{
  "num_hidden_layers": 9,
  "hidden_size": 192,
  "n_experts": 32,
  "experts_per_token": 2,
  "d_expert": 160,
  "d_shared_expert": 128,
  "hidden_act": "swiglu",
  "moe_layers": [0, 1, 2, 3, 4, 5, 6, 7, 8],
  "router_score": "softmax",
  "normalize_top_k": false,
  "routed_scale": 5.77,
  "balance_loss": 0.00898,
  "balance_bias": false,
  "init_std_router": 0.0288,
  "lr_router": 0.00114,
  "num_attention_heads": 6,
  "num_key_value_heads": 6,
  "head_dim": 32,
  "vocab_size": 4096,
  "norm": "rmsnorm",
  "norm_place": "pre",
  "norm_eps": 1e-05,
  "positions": "rope",
  "rope_theta": 10000.0,
  "rope_fraction": 1.0,
  "qk_norm": false,
  "attn_scale": 0.177,
  "tie_word_embeddings": false,
  "parallel_block": false,
  "init": "normal",
  "init_std_qkv": 0.0456,
  "init_std_o": 0.0,
  "init_std_up": 0.0456,
  "init_std_down": 0.0,
  "optimizer": "adamw",
  "learning_rate": 0.00188,
  "beta1": 0.9,
  "beta2": 0.95,
  "weight_decay": 0.15,
  "lr_head": 0.0101,
  "warmup_steps": 322,
  "schedule": "wsd",
  "decay_fraction": 1.0,
  "decay_shape": "linear",
  "final_lr_fraction": 0.0,
  "batch_tokens": [32768, 65536],
  "max_seq_len": 512,
  "doc_mask": true,
  "z_loss": 0.0001,
  "train_tokens": 271000000,
  "max_steps": 5716,
  "dataset": "wikipedia_en"
}
Below are experts of layer 3 (counted from 0) of a mixture-of-experts language model. Rows are named gate (a neuron's input weights, with its number), up (a neuron's input weights, with its number) and show model dimensions 128-191. Each number is 128 + 32 x the weight over its row's rms, rounded and kept within 0 to 255.
Before each expert's rows: "mostly gets" lists some tokens that are sent to it at least half of the time. This comes from a sample of Wikipedia text that the model never trained on.

# expert 1
mostly gets: " loc", " located", " km^{2}", " north", " mi)", " Coordinates:"
gate0 [133 119 121 104 120 117 126  75 145 113  95 169  84 167  90 119 177 143  72 135 144 116 145 143  76 101  85 156 137 117  74 107 112 150 148 147 142 138 134 142 104 123 124 112  61  71 118  54 124 158 179 135 120 129 100 128 182  72 166 110 187 182 107 174]
up0 [108  84 153 124 124 151 174  73 144 133 124 201 100 103 107 118 125 145 121 164 144 155 122 148  82 127  95 152 105 125  92  99  92 174 127 157 119 207 139 138 112  96 119 117  73 117 128 131 137 105 227 203  83  79  72 130 165  93 191 120 161 146  97 149]
gate1 [ 62 166 161 148 186  66 157 190 131 162 166 159 108 103  98 126 111 103  78 156  88 175  91 107 108 111 119  95 147 141 122 100 124 140 179  70 124 120 161 133  77 133  88 121 131 132 169 119 119 147 133 103  72 138 129 110 108 137 165 105 113 167 183  86]
up1 [112 117  47 167 115 128 141  73 142 148 160 149 147 164  30 126 120 146 128 114  90 128 166 128 105 156 117 129 128  89 117 134 152 202 135  89  74 140 136 159 102 151 128 103 113  98 117 123 155 175 131 114 102 158 103 126 119 106 177 132 141  99 153 175]
gate2 [133 163 156 144  88 142 125 110 174 143 127 122  84 114  97  93 110 113 130 131 158 141 115 109 143  81  63 151 172 101 168  93  85 182 123 158 107 186 131 152 144 156  91 147 117 130 164  50 149  98 113  98 125 133 156 107 165 117 155 142 163 110 173 146]
up2 [141 106 175 150 109 148 108 114 157 127 119 126 119  73  92 104 178 144 145 174 149 133  95 137 175  86  96 194 149 119 172 112  99 138 131 196 116 149 140 140 112 146 117  88 143  80 173  46 162  73 114 126 122 120 169 137 153 160  71 137 167 161 193 165]
gate3 [148 128  99 161 112 159  36 136 111 161 167  92 115 153 138 170 107 128  92 159 119 125 185 141 166 124 121 125 137 107 124 147 106 131 149 104 188 102 153 116 108 128 152  92 144 115 132  45 134 176 153 185 107 145 157 112  82 165  87 105 147  52 162 129]
up3 [186 140 156 128  94 124  76 142 138 173 169 135 164 154 125  79  88  92 104 158 134 135 120 162 164 141 117 185 123 131  80 146  80 138 131  58 149  84 198 139  89 151 184 126 160 139 117 142 148 138 160 178  95 147 125 112 132 138  89 153 100 133 168 123]
gate4 [126 192 140  89  71 130  72 150 158 145 105  61 127 149  93 125 115 141 160 167  80  94 104 153 137 149 134 142 142 116  88 129 138 172  86 180  78 124  96  67 127 159  98  74 116 115 132  96 172 143 133  66  61 157 122 162 110 127 122  52 138 133  95 168]
up4 [128 150 191  82  63 127 143 118 167 119 163 104  63 148 116 152 103 171 114 138  90 111  85  95 125 100 108  84 143 150 141  74 110  74 147 120 132 135 147 100 124 166 107 154 127 105 133 100 154  91 116 226 100 140 120 152 120 175 190  38 161 104 125 119]
gate5 [ 64 119 193 151 113  91 140 136 202 138 110  93 167  88 158 142 169  73  92 165 129 117 155 149 157 113 118  80 102 122 116 141 109 109 157 116  85 125 125 123 146  89 166 107  59  55 109 120 163 126 136 178 144 186 103 113 167 134 184 101  99 112 158 133]
up5 [194 190 102  64 155  81 131 174  71 180 178 135 106 134 120 139 152 140 128 117 114 105  84 152 130 127 153  90 144 175 157 116 153 138 228 124 181 109 213 119 132 157 151 127 170 171 119 130 148 192 103 146 137 110 111 137 173 129 133 133 158 121 132 129]
gate6 [248 157 138 151 123 167 106 154 125 130 139 130 103 109  95 144 109 196 138  94 111 149 103 146  71  58 130  69 106 101 118 116 134  88 131 120 172 188  94 133 153 148  87 130  66 113 151  95 140 105 111 151 132 163 100 181 100  76 122 113 102 139 102 104]
up6 [175 194 184 109 153 160 138 160 137 156 113  77 136  76 154 112 106 116  79 176 155 139 147 190 105 127 106 145 106  95 155 144 116 103 115 178 137 134 147 111 162  93 107 105  92 146 181 152 116 124 108 110 111 162 114 124 113  82 144 118  76 104 128 143]
gate7 [152 128 129 130  59  81 106 105 100  59 154 106 181 164 141 104  95 101  58 110  59 134  83 134 158  87 114 182 169 158 125  86 171 162  55 142 116 144  90 139 166 159  98 119  90 123 161 178 126 119 121  99  66 102 118  99 105 101 122 126 101 139 125 133]
up7 [128 104 142 146 154 229  88 135 148  91 123 147 171  82 138  81 144 173 150 115 129 110 163 119 135 133  75 178 137 109 132 136 119 142 154 170 128 148 113 114 112  90  86 105 152  96 154 107  95 137 191 219 109  78 160 118 168 149 113 172 123 165 108 134]

# expert 16
mostly gets: " engine", " debut", " iss", " came", " take", " worked"
gate0 [130 119 188 190 112 110 101 140 105 167 102 112 182  85 153 148 130 132  91 181 198 106 174 108 150 126  92 152 127 106 119 120  72  71 123  97 136 162 130 125 120 118 185 113  70 131  91 144 133 144 122 155 132 106 113 145  99  99 140 112 187 129 119 129]
up0 [142 142 153 132 141 122 120 128 152 137 157 111  95 120 108 128 115 147 227 133 100 141 125 146 146 121 133  51 117 145 117 140 180 130 138 134 121 106  69 172 113 129  94 147 156  69 139  82 188 114  82  88 141 101 158 115 192 124  90 177  86 153 143 142]
gate1 [128 145 113  86 183 131 130 171 117 153 168 147 123 115 178  94 164 116 122 107 143 105 118 145 122 135 143 176 157 101 151 135 166 142  92  97 201 159 168 120 143 124 112 150  65 116  71 113 123 160 139  91 128  70 105 151 217 117 144 203 113 154 141  87]
up1 [162 109 136 139 109 162 163 122 114  80 101 111 128  97  53 121 103  75  90 116 145 126 159 178 114 179  91  81 144 125 175 123  96 165 156 137 131 118  98 131 157 165 177 178 115 104 154 112 116  88 163 175  83 163 187 104  80 143 101 147 151 181  82 105]
gate2 [206 125 169 168 133 170 132 161 129  70 119 132 136 137 100 137 104 174 100  97  94 119  75 132 130 109 131 124 130 114 138  92 120 143 127  88  92 174 107 128 110 106 121 128 103  96  94 132 123 139 189  43 167 120 104  57 185 129 142 160 163 192  87 127]
up2 [166 153 197 104 116 110 140  98 194 114  81 132 134 130 160 121  46 128 210 127 120 141 116  91 148 131 112 114  95 113 161 117 157 135 121 185  69 175 110  99 118 100 115 206 116  80  98 203 102 135 107 130 149 121 116 119 173 105  82 164 157 123  93 166]
gate3 [128 138 124 105 119 157  94 156 148  87 123  88 181 151  63 108 110 173 139  87 117 185 146 148 160 159 136  78 122 118 151 119 128 138 162 238 125 125  96  98 123 148 111 142 134 135 117 147 157 114 141  98 129  95 128  96 153 175  84 140 171 101 106 102]
up3 [127  90  86  90 108 159 129 171 121 125 200  49 121 129 132 171 125  96 122 137 136  79 181 175 140  91 137 127 143 118 105  99 160 173 122 202 130 130 132  98 110 123 138 109 136 177 150 114 108 136   6 183 126 163 119  92 138 123  97 129 104  93 147 131]
gate4 [208 121 150 162 152 137 150 159 170  85 132 106 129 100 104 136 104 104 152  28  75 125 187 129  87 132 141 101 130 145 135 144 147 121 181 140 148 122 118 185 134 140  88  94  96  79 104  88 131  83  95 137 128 153 170 123 130 134 131 129 177 127 101 115]
up4 [136 136 196 173 116 113 137 141  95 165  50 119 173  98 119 120 153 144 123 112  91 164 136 163  78 150 176 148  87 159 149 140 136 115 126 115 161 142 107 119 139 156 144  93 118 119 118 190  93 103 120  92  92 131 109 145 180 151 105 101 160 132  94 186]
gate5 [120 119 145 151 116 137  93 102  86 152 129 139 122 215 106 116 136 127 153 179 102 101  99 167 139  88 129 139 107 109 133 153 122 116 137  91  49  74 101 176 101  92 139 154 178  40 190 105 127 184 194 153 167 149 151 111 115 146 145 104  88 101 153 158]
up5 [118  79  75 114 129 119 102  72 164  90 192 112 130 111  63 108 121 103 156 168 124  93 101  78 148 116 138 165 122 113 155  99  90 166  99 151 165  85 132 150 128 102  73 123 138  93 123 164 136  81 231 163 120  75 117  56 117 127 146 162 118 103 126 109]
gate6 [176 104  97 130 150  91 150  92 105 204 112 105 186 121 169 164  70 124 112 119 120 101 148   2  93  56 112 167  86 129 107 163 159 105 138 107  98 126 137  73 112 156 165 173 129 159 135  50 132 111 125 167 159 143 153 155 105 118 143 148 102 169 102  98]
up6 [119 167 134 121  90 121 121 175  85 108 106  66 129 120 103 156 118 134 164  97 142  85 141 100 155 148 152 135 100 147 127 146 125  56 130 110 124 151 107 116 125  66  87 163 121 166 124 129 135 109 114 193 166 135 116 127 142 139 113 105  95  83 128 105]
gate7 [143 121  81  99 164 180 126  99 110  75 119 113 143 135 193  95 145 167  65 154 112 141 125 137 107 136  90 184 174 114 119 105 137  82 129  88 154 107 134 138 149 102 129 158  79 137 171 106 116 132 110 126  32 140 132 105  79 137  94  77 129 161 148 175]
up7 [161 119  94 137 153 130 145  69 115 172 159 192 168 173 139 161 148 116 107 198 207 153 127 162 100 107 111 161 181  73 129  73 118 100 136 115 112 159 157 115 134  92 141 166  84 165 159 104  66 127 165 115  95 154 114  64 113 186 117 121 127 104 153 148]

# expert 9
mostly gets: " two", " three", "ained", " four", " five", " different"
gate0 [144 154 117 115 160 152 110 149  84 154 162 162 101 151 128  86 173 178  72 107 183 119 167 110 122 138 118 118 181  96 143 127 147 159 135  54 129 182  87 160 146  96 100 217  94 153 161  64  63 136 173 121 132 133 162 170  93  94 135 117  83 116 141 138]
up0 [159 131 123 134  51 139 126 147 210 122 178 160 134 123 117 101 152 125  90  84 172 130 150 115 165 127  78 139 160 155 126 107 143  64 208 133 121 162 151 119 115  70 171 124 116 108 192 137 162 142 118 155 151 146 152 110 174 135 101 109  76  75 140 182]
gate1 [121 112 100  92 169 106  83 125 132 159 161 140 125 168 118 147 162 146 122  59  85 158 139 205 119 162 178  86 156 188 162  97 150  85 102 153 151 145  97 117 156 168 111 131 134 155 110 121  68 113 144  79  59 199 110 104 112 124 106 109  56 110  77 116]
up1 [145 115 114 115 192  90 122 142 117 143 128 138 144  86 120  88 151 123 171  86  58 143 194 191 120 127 167  87  97 167 129 134 129 110 134  76 145 143 151 118 114 164 162 158 178 118  90 160 119 103 138  84  97 147 147  78 148  70 107 167 121 126 153 106]
gate2 [110 176 124 122 160 112 115 151  97 150 150 123 117 124  94 110 106  82 169 151 174 117 115  91 127 137  93 149 138 105 142 120  97 173 127 144 132 173  90  48 138  79 132 223 107 145 165 116 116  62 118  87 151 136 127  99 180 124  84 132 175  90 152 149]
up2 [111 115  42 146 164 171  90 121 143  88 130 206 131 166 115 210 158  77 145  97 209  92  97 131 114 133 138 118 112 131 135 134 147 130 135 128 138 174 155 110 124 146 107 130 130  70 129 140 124 176 114 111 176 167 138 110 128 138  77 124  84  78 179  87]
gate3 [116 102 126 123 124 126 145 194  83 205 146 139 158 137  99 130 120 100 119 121 167 179 113 158  77 151  82 106 210  85 136 157 132 133 167 153 153 146 170 125 155 136  92 182 148 126 139  49 135 133  79 101 137 162 103 134  89 124  87 166  76  99 121 101]
up3 [ 75 130 146 175 116 103 158 142  86 179 112 112 106  80 166 157 155  72 112  95 172  99  67 165 112 158 133 165 160 130 170 150 129 198  85 148 136  66 119  95 131 114  82 161 107 122 102 123 114 147 156 110 160 103  64 196 186 152 151 128 143  80 140 161]
gate4 [142 103 178 144 131 134 129 160 151 132  84  99 145  62 142 114 143 158 156 121 133 167 140 151 135 116  60 197 101 105 119  90  74 123 196 143 161 168 134 168 105 104 154 118  55 113 155  82 127 106 162 133 148 100 173  84 108 190 118 117 139 161 128 131]
up4 [134 136  49 101 101  95  87 184 105  72 136 146 133  55 104 121 178 162 108 101 179 110 131 182 111 132 119 151 140 132 113 160 147 161 134 141 160 130 176 125  99 148 131 109  82 127 150  90 121 128 188 138 144  92 156 167 115 145 130 144  80  84 200  83]
gate5 [152 170 113 194 125 168 109 142 152 156 124 133 128 185  95 162  98 159 180 198 144 133 148 152 172 131 166 118 122 140 122 134 111 149  99 128 102 121 123 140 156 112 157 166 105  97 124 141 113 124  39 188 107 152 150 118 133 150 116 145 113 122 135 117]
up5 [193  74 175  98 128 143  83 115 102 155 109 169 135  80  50  95 122  88 129 105  96 138  97  81 130  61  88 145 115  80 125 150 141 121  83  92 160 141  85  92  94 143  57 129 195 120 139 102 163 123 114  95 108 117 157 138  94 124  85 151 105  88 112  93]
gate6 [123 165 120 156 142 102 109 143 150 172 115 107 104 127 100 100 118  87 138 126 124 209 181 100 112 161 185 165  53  76  85 198 130 151 163 145  98 145 104 137 115 120 109 112 130  89 110 116 127 122 170 165 144 112 147 141 149 187 112 122 155 129 137 114]
up6 [ 53 165 157 130 101 150 116 136  95 117 140 154 125 118 124 156 159 151 112  92 123  91 134 119 157 118  72  97 123 139 130 147 156 129  85 164  97 145 136 117 160 187 187 127 131 136 124 147 148 176 160 151 129  65 126 146 130 147 167  94 145 160 135  69]
gate7 [130 123  99 188 158 132 125 111 110 156 116 145  82 134 116  84 111 134 172 128 113 156 100 126 164 130  61 164 101  89 157 142 137 151 123 212 181 107  59 148 106 172 101 165 134 144 162 101 105 183 104 135  74 142 156 101  53 141 109 122 155 151 104  99]
up7 [183  87 206 117 138 111 108  72 163 116 161  99 186 107 142 155 129 172 135 130 171  82 139 128 160 135  70 144  89 124 141  95 102  52 110  75 124 126 151 134 142  70 147 117 170 109  98 132 118 118 106  79 103 113  92 130 193 208 152 127 131 121 139 166]

# expert 3
mostly gets: " species", " south", " right", " match", " country", " show"
gate0 [ 91 162 156 106 146  55 166 116  71  98 109 168  94  99 112 131 113 122 127 171 107 157 157 125 147 110 154 168 189 133 160 158  85 129 114 117 124 179 148 155 149 123 191 127  68  90  92 173 136 105 144 171 123 119 159  97 132 211 156 144  82  97 113  59]
up0 [130 115 134  99 153 101 130  95 133 115  98 142 130 139 139 138 124 145 172 160 114 112 198 171 225 147 181 172 155 147 163 157  61 179 129 126 149 176 170 136 109 141 142 143 120 158 116 112 118 145 137 118 177 124 150  93 162 176  86 175  72  90  74  31]
gate1 [151 119 116 118 108  72 151  89 114 115 142 121 106 120 162  81  99 131 138 194 105 170  92 156 162 112 110 143  89 210 130 134 118 110 123 157 117 181  98 148 112  39 127 132 142 125 195 173  97 140 114 131 147 142 111 124 156 109 140 186 108  87  80 183]
up1 [103 151  90 125 110 121 124 147 184 109 125  63 139 198 120 150 148 184  49 103 128 157 119 148 145 178 141 181  98 146 173 140 145 134 111 145 130  93  99 169 165 155 108 104 156 250 174 143  67 175 105 124 126 130 118 140  58 147  95 102 120 101 165 136]
gate2 [124 194 118  62 110 104 102 217 175 144 114 125 107 170  63  79 196 156 101 134  70 186 102 145 104 133 108 110 105 132 141 156 129 135 151  70  92 159 110 176 108 118 156 141 124 123 132  95 165 125 200  81 116 156  87 132 146 141  95 107  63 100 118  65]
up2 [198  78  85 140 117 133  94 122 169  64 128 200 119 134 146 171  98 183  94 170 156 125 156 100 147  93  97 111 169  85 121 113 134  98 120 160 168 147  75 101 157 159 106  87 121 137 100 169 139 132 119 158 134 101 139 125 132 161 139 166 138 184 112 138]
gate3 [118 216 160 144  72  96 147 109 110 164  96 112 151 116 136  63  98 133 146 129  92 163 140 192 164 119  91 164 187  91 138  76 105 148 187 126 122  79 118  33 156 131  88 105  83 154 142 104 133 126 162 168 168 141 114 121  88 159 153 175  94 143 102  89]
up3 [134  81  80 149 118 114 163 112 113 159 128 164 163 116 194 148 139 178 159 142 161 142  99 142 140 133  86  48 113  87 118 126  70 162  57 119 147 155  84 170 110 161 121 157 149 111 107  89 170 112  94 149 103 149 136 125 152 118 152 117 171 154  91 124]
gate4 [178 162 167  84 114 137 111 104 161 157 128 165 129 161 140 127 117 165 140 138 127  73 140  97 100  94 124 125 123 113 156 140 184 146 131 165 113 150  97 139 151  83 140 113 101 118 136 178 151 171 177  95 131  87 162  79  60  92 111 205 139 172 120 146]
up4 [145 136 135 113 121 130 103 132  80 151 157 149  55 100 130 165 130 108 154 176  95 177  87 150  96 139 153 133 188 160 160 108 165 137 144  87 133  78 148  96 164 179 111  74  89 109 148  45 122 111 141  99 135  98 158 145 108 163 108 131 104 140 130  66]
gate5 [126 168  76 120 190 136  93 165 107  89 145 164 121 117 109  93 105 137 129 136 154 125 165 137 117 121 134 138 139 175  98 158 160  66 157  96 103 129 157 131  58 119  78  84  79  58 140 197 118  90  91 178 156 148 113 108 104  80  47 140  88  89 123 153]
up5 [123 139  83 123 150 126 127 140 155 155 134 110 184 196 130 166  86 126 165 116 142 150 136 168 123 143 149 137 110 143 173 124 163 144  92 131 118 150 129  81 150 167  91 180 174 175 117 127 105 178 130  83 116 106 157 121 120 170  91 141 110 125 128  64]
gate6 [159 123 116 177  93 125 149 116  94 127  93 123 172 131 140 134 104 127 185  73 158  92 148 127 152  88 151 209 103 165 130  96 174 116  80 102 164 161 153 137  86 163 129  92  81 111 151  75 170 143 110  96 137 164 171 116 142 126 121 114  98 122  99 108]
up6 [ 83  73 134 116 153 154 132  96 151 100 133 132  83 107 109 147  83 128 109 213  91 102 142  67 121 131 125  67  69 108  54 167 179 145 104 118 135 134 128 101 120 161 129  95 193 165 115 110  59 147 140 149 171 168 129 123 127 117 147 166 121 145 128 112]
gate7 [141 104 122 123 181 114 139 130 162 132 131  87 118 119 157 140 132 169 140 116  82 172 182 156 151 102  86 207 170  91 115  86 195 144 150 161 182 141 155 116 210 132 149 114 174 146 104  98 107 146 138  70 144 111 169 111  98 123  97 206  80  66  86  92]
up7 [146 101  99 127  96 123 116  70  87 123 178 160 138 196 161 103 162 175 108  72 143 150 158 112 171 126 102 167 149 108 105  80 211  48 136  96 110 115 138 181 130 159 112 175 155 135  89 145 120 175 102  96 100  89 160 166 132 155 112 150 146 134 185  84]

# expert 27
mostly gets: " imp", " expl", " Tom", " appro", " mov", " McC"
gate0 [121  88  97 158 183 154 115 115 118 106 123 133 180  81 123 127 141  89 106 180 134 154 110 144 136  88 105 105 137  77 129 142 134 145  99 118 171 205 135 105  97 131  91 159  85 177 122 170 155 164 135 123 115 168 189  32 157 134 131  77 115 161  65 187]
up0 [107 111 120 140 141 120 152 168 172 121 168 114 152 124  95 102 181 220 110 121 195 116 153 111  90 151 102  85  86 117 138 152 154 153 137 154 136 120 146 136 113 126 159 122 114 131 133 113 142  97  74  98  69  94 121  70 132 101 129 166 116 172  66 115]
gate1 [123 150 114 137 129  92  84 153  57 191 123  72 134 127  94 108 103 137 148 135 147 127 164 118 182 192 118 100  98  83  67 156 146 111  84 155 115  99  58  97 130 149  99 124 118 167 129  77 203 127  74  83  63 139  96 120 161  93  77 136 127 139  96 123]
up1 [ 77 105 156 176 159 157  84 113 119 116 120 127 136 123 117 141 149 103  89 134 109 152 168  94 152 126  89 127  74  92 125 155 157 113 137  79 164 114  91 144 147 109 129 134  99 136  96 114 146  79 114  99 120 146 102 144 149  84 134 104 143 149 178 119]
gate2 [178 151 140  91 108 190 125 169 171  76 127  88 105 112 158 119 159  74 143  68 147 158  96 116 183 137 173 105 190 126 168 110 141 198 144 177 119 151 116 126  76 127 107 119 157 144 151 127  97 136 128 120  90 139  46 103 143 164 140 123 164 142  81 163]
up2 [143 139  94  95 173  87 187 119 118 128  85 116 149 130 177 124  88 159  81 121 117 163 132 117 153 144  93 172  97 108 150 113 117 157  84 118 117 114  79 123 121 153 113  95  72 145 140 103 168 143 129 119 155 107 160 151 119 121  97  61 122 105 119 128]
gate3 [ 92 144 159 114 164 137 147 159 122 121 168 129  75 167 143 183 149 144 131 123 110 209 136 167 126 140 142  62 117 117 132 126 135 108 135 173 118 117 116 152 121 107 175 159  80 127 147  90 142 132 144 105 161 102  91 121 151 105 164 114 146  98 122 184]
up3 [ 48 121 155 149  84 137 121  89 139 116 123 140  94 106 105  62  92  88 124 139  97 136  75 163 185  88 141 171  79 166 108 113  96 187 131 160 132  99 124  63 129 146 112 129 200 134 173 152  94  80 164 116 157  73 183 110 128 180  55 144 164 151 124  73]
gate4 [ 71 103 159 173 107 150  98 140 102  96 108 142 138 128 150 110 179 152 113 178 120 155 114  74 119  81  87  94  96 106 128 127 103  83 103  71 121 136 110 164 133 123 210  88  99 112 140 159 126 114 118 119 154 134  75 115 111 112 127 101 131 137 122 117]
up4 [183 153 147 119 137 139 172  74  88 127 113  55 119 114 112  90  82 119 147  69 107  59 139 151 157 116 154 170 168 102 153 114 117 185 168 188 108 115 130  88 103 124  75 141 158 141 156  85 140 111 145 166  98  98 172 135 149 140 113 115 127 153 152 109]
gate5 [120 134 170 153 123 156 115  86 139 159 176 136 126 127 174 113 157 119 136  98 121 100 131 135  86 158 166 126  73 162 132 136 110  71 146 181 137 124 139 121 162 127 163 101 136  75  81 228 107 212 110  70 112  90 101 131 114  76  91 144  96  97 106  94]
up5 [158  85 167 160  92 108 164 113 100 121 131 142  87 152 145 155 132  67 191 103  91 160  89 101  94 154 115  49 140  96 123  95 104 119  80  89 105 121 138 108 133 146 113 138 172 184 172  82 155 139 133 121 156 106 201 122 118 132 112 122 159 146 172 133]
gate6 [114 108 122 153  71 120 172 158 117 142 117 161  90 133 123 130 118 125 113 132  87 136 155 168 111 151 123 124 150 156 153 161 173 120 139  93 154 158 124  90  96 134  43 156 138 172  69 123 116 136 129  72 179 127 153 142  97 158 104  73 151  83  76 177]
up6 [158 153 118  99 150 165 138 108 114  25 115 158 111  97 107  95 195 151 111  94 186  72  77 144 116 119 137 151 104 123 133 187  94 133  50 107  80 137 137 137  79 109 130 128 101 147 118 132 133 135  98 155 110 155 134  79 121  62 123 143 115 111  60 110]
gate7 [204 121 176 152 140 157 119 129 134 146 125 109 129 134 123 152 109 144 109 173 183 107 112  70 134 113 103 153 144 116  87 102 128 114  95 145  90 116  85 120  90 159  96 136  68 139  53 102  85 136 130 101 169 117 132 135 103 121 158 200  82 152 150 122]
up7 [ 74 130 139  76  90 127  90  94 111 136 104 117 128 136  97 148 150 143 134  61 110 142 113 134 143  98 126  98 121 172  78 113 119 146 140  40 126  98 123 115  90 106 171 161  99  63 124 143 151 170 158 127  99 114 129 196 106 128 160 118 103 169 108  80]

# expert 28
mostly gets: " leg", " ext", " mon", " this", " elect", " attack"
gate0 [109 102 191 168 105 147 145  87 158 137 106 128 206 154  70 156 190 135 123 129 134 111 111 125  98 165 174 112 137  86  95 197  45  95 126  89 125  89 103 117 110  82 137  77 165 106 109 170 166 103 160 148 140 168 102  89 142 152 181 150 126 125 105 104]
up0 [ 94  82 218 114 165 121 110 161 107 191 148 130 135 115  78 104 111 118 145 146 126 156 105 176 112  57 140 116 109 145 149 148 145 123 167 104 146  50 144 114 100 152 140 142 157 123 120 164 137 123 156 102 164 144 106  52 134 169 163 138 166 138 125  52]
gate1 [128 141 150  75 143 157  36  71 127 191 137 116 114 129 131 120 185 139 139 128 129 157 201 126  63 137 120 122 129 144 147  88 102 100 150 141 140 117  85 127 137  92 134 157  84 104  87  55 161 124  50 131  41 153 108 105 169 113 141  99  89  76 114 102]
up1 [161 108 100 144 112  98 110 103 118 148 132 125 165 165 148 145 118  92 164 107 135  90  75 104 109 127 185 129 174 104 179 141 197 132 126 130 168 115 118 182  92 193 163 119  83 195  88 157 107 143 112  81 123  97  98 141 115  83 134 169 127 174 104 107]
gate2 [150 102 163 126  77 180  49 134  84 175 118 166 127 158 136 135 136 178  71 171  99 122  96 142  95 120 125 124 140 135 139 111 120  78 120  97 151 158 147 168 111 213 179 124 108 154  81 125 134 129  95 157 105  84  91 141 154  89 180 127 142  92 122  94]
up2 [156 133  95 147 150  56 158 101 116 135 161 155 159 120 135  75 116 151 126 114 136 123 124 185 122  95 181 131  92 122  99 110 197 126 134 114 154 186 167 152  91 104  87 121 101 138 148 129 181  74 118 154  63 149 110  89 224 118 122 132 144  71  84 178]
gate3 [134 114 135 167 111 161  55 106  92 110 130 139 120 151  71 159 131 116 171 121  59 138 132 110 120 184 132 120 154 172 111 181 215 105 133 111 172 145 139 167 136 163 107 157  65 142  43 120  94 115 108 118  72  80  68 150 126 133 123 118 137  59 142 130]
up3 [122  84 124 177 209 128 135 165 109 111 191 100 134 130 119 131 112 136 127  51 141 101  93 106  91 136  92 138 153 180 136 110 183  72  73 133 165 178  99 152 160 146 146 135  77 114 104 108 139  64 162 112  87 102  67 137 130  56 144 139 111 136  49 122]
gate4 [179  78 135  74 105 140 136 153 110 135 150 139 107 131 144 134 175 101 134 162 139 176 197 102 151 195 134 140 128 187 200 128 126 138 164 158  87  67 152 188 136 141  79 230  95 146 139 146 127 170 123 118 108  66  68  76 141  96 166 124 132  74  87 148]
up4 [138 110 157 116 131 165 140 172 155 150 203 156  82 175 125 174 134  76 127 147 145 186 157  94 152 147 167  82 231 104 148 132 114 142 133 148 147 147 162 130 125 142 124 150 143 136 152 102 145 154 101 119 139  79 110 131  95 147 162  83 129 107  48 149]
gate5 [161 158 103 120 155 127  89  76 141 131 120 162 128 152 114 104  90 111 125 134 151 194 155 181 130 123 131 141 123 148 108 151 110  84 184 139 152 162 132 116 144 148  81 122 149 161  95 112 132 167  92  95 161 143 143 111 132 171 153 106 160  75 164  94]
up5 [139 145  89 116 162 147 121 128 132 139 110 145 113 127 108 146  57  92  69 212 109 193 146 202 134 168 171  89 137 173 170 113  34  99 169  98 128  99 139 118 144 162 111 133 201 139 124 151  67 139 102  86 153  84 123 100  86 105 129 137 101 129 162 101]
gate6 [117 141 134 119  88 216 161 127 141  70 129 105 128 113 102 141 124 135 141 146 183 145 144  87 137 132 162 166 171 133  96 153 106 118 115  63 150  98 176 143 137  89 123 117  77 132 146 158 183 163 163 177 201 166 172 105  98 157 135 113 130 167 105 203]
up6 [ 77  65 120 129 121 186 195 118  76  59 180 154 113 182 123 131 151 133 122 149 143 142 143 120 157 128 139  69 132 116 116 155 109  70  94  81 152 130 151 206 148  66 157 133  88 102  92 161 131 109 119 103 174 137 114 126  99 104 129 123 126 100 109 185]
gate7 [182 127 138 117 146 202  42 111 106 135 139 185  92 123 137 120 139 177 133 118 111 167  97 107 114 188  96 112 120 136 189 139 156 135 175 128 106 137 147  76 150 151 158 116 101  83 132 154 124 173 150 145 119 138 105 116  67  71 148  92 106 136 174  69]
up7 [123 101  79 107 151 100  73  79 156 136 128 161 122 154 115 138 137 120  92  80 108 149 103 130 110 172 124 140 111 140 210 104 157 129  84 168 128 144 147  84 168 112 174 125 164  81 106 134 150 134 121 147 162 145 138 100  82 149 147  88 122 132 140  83]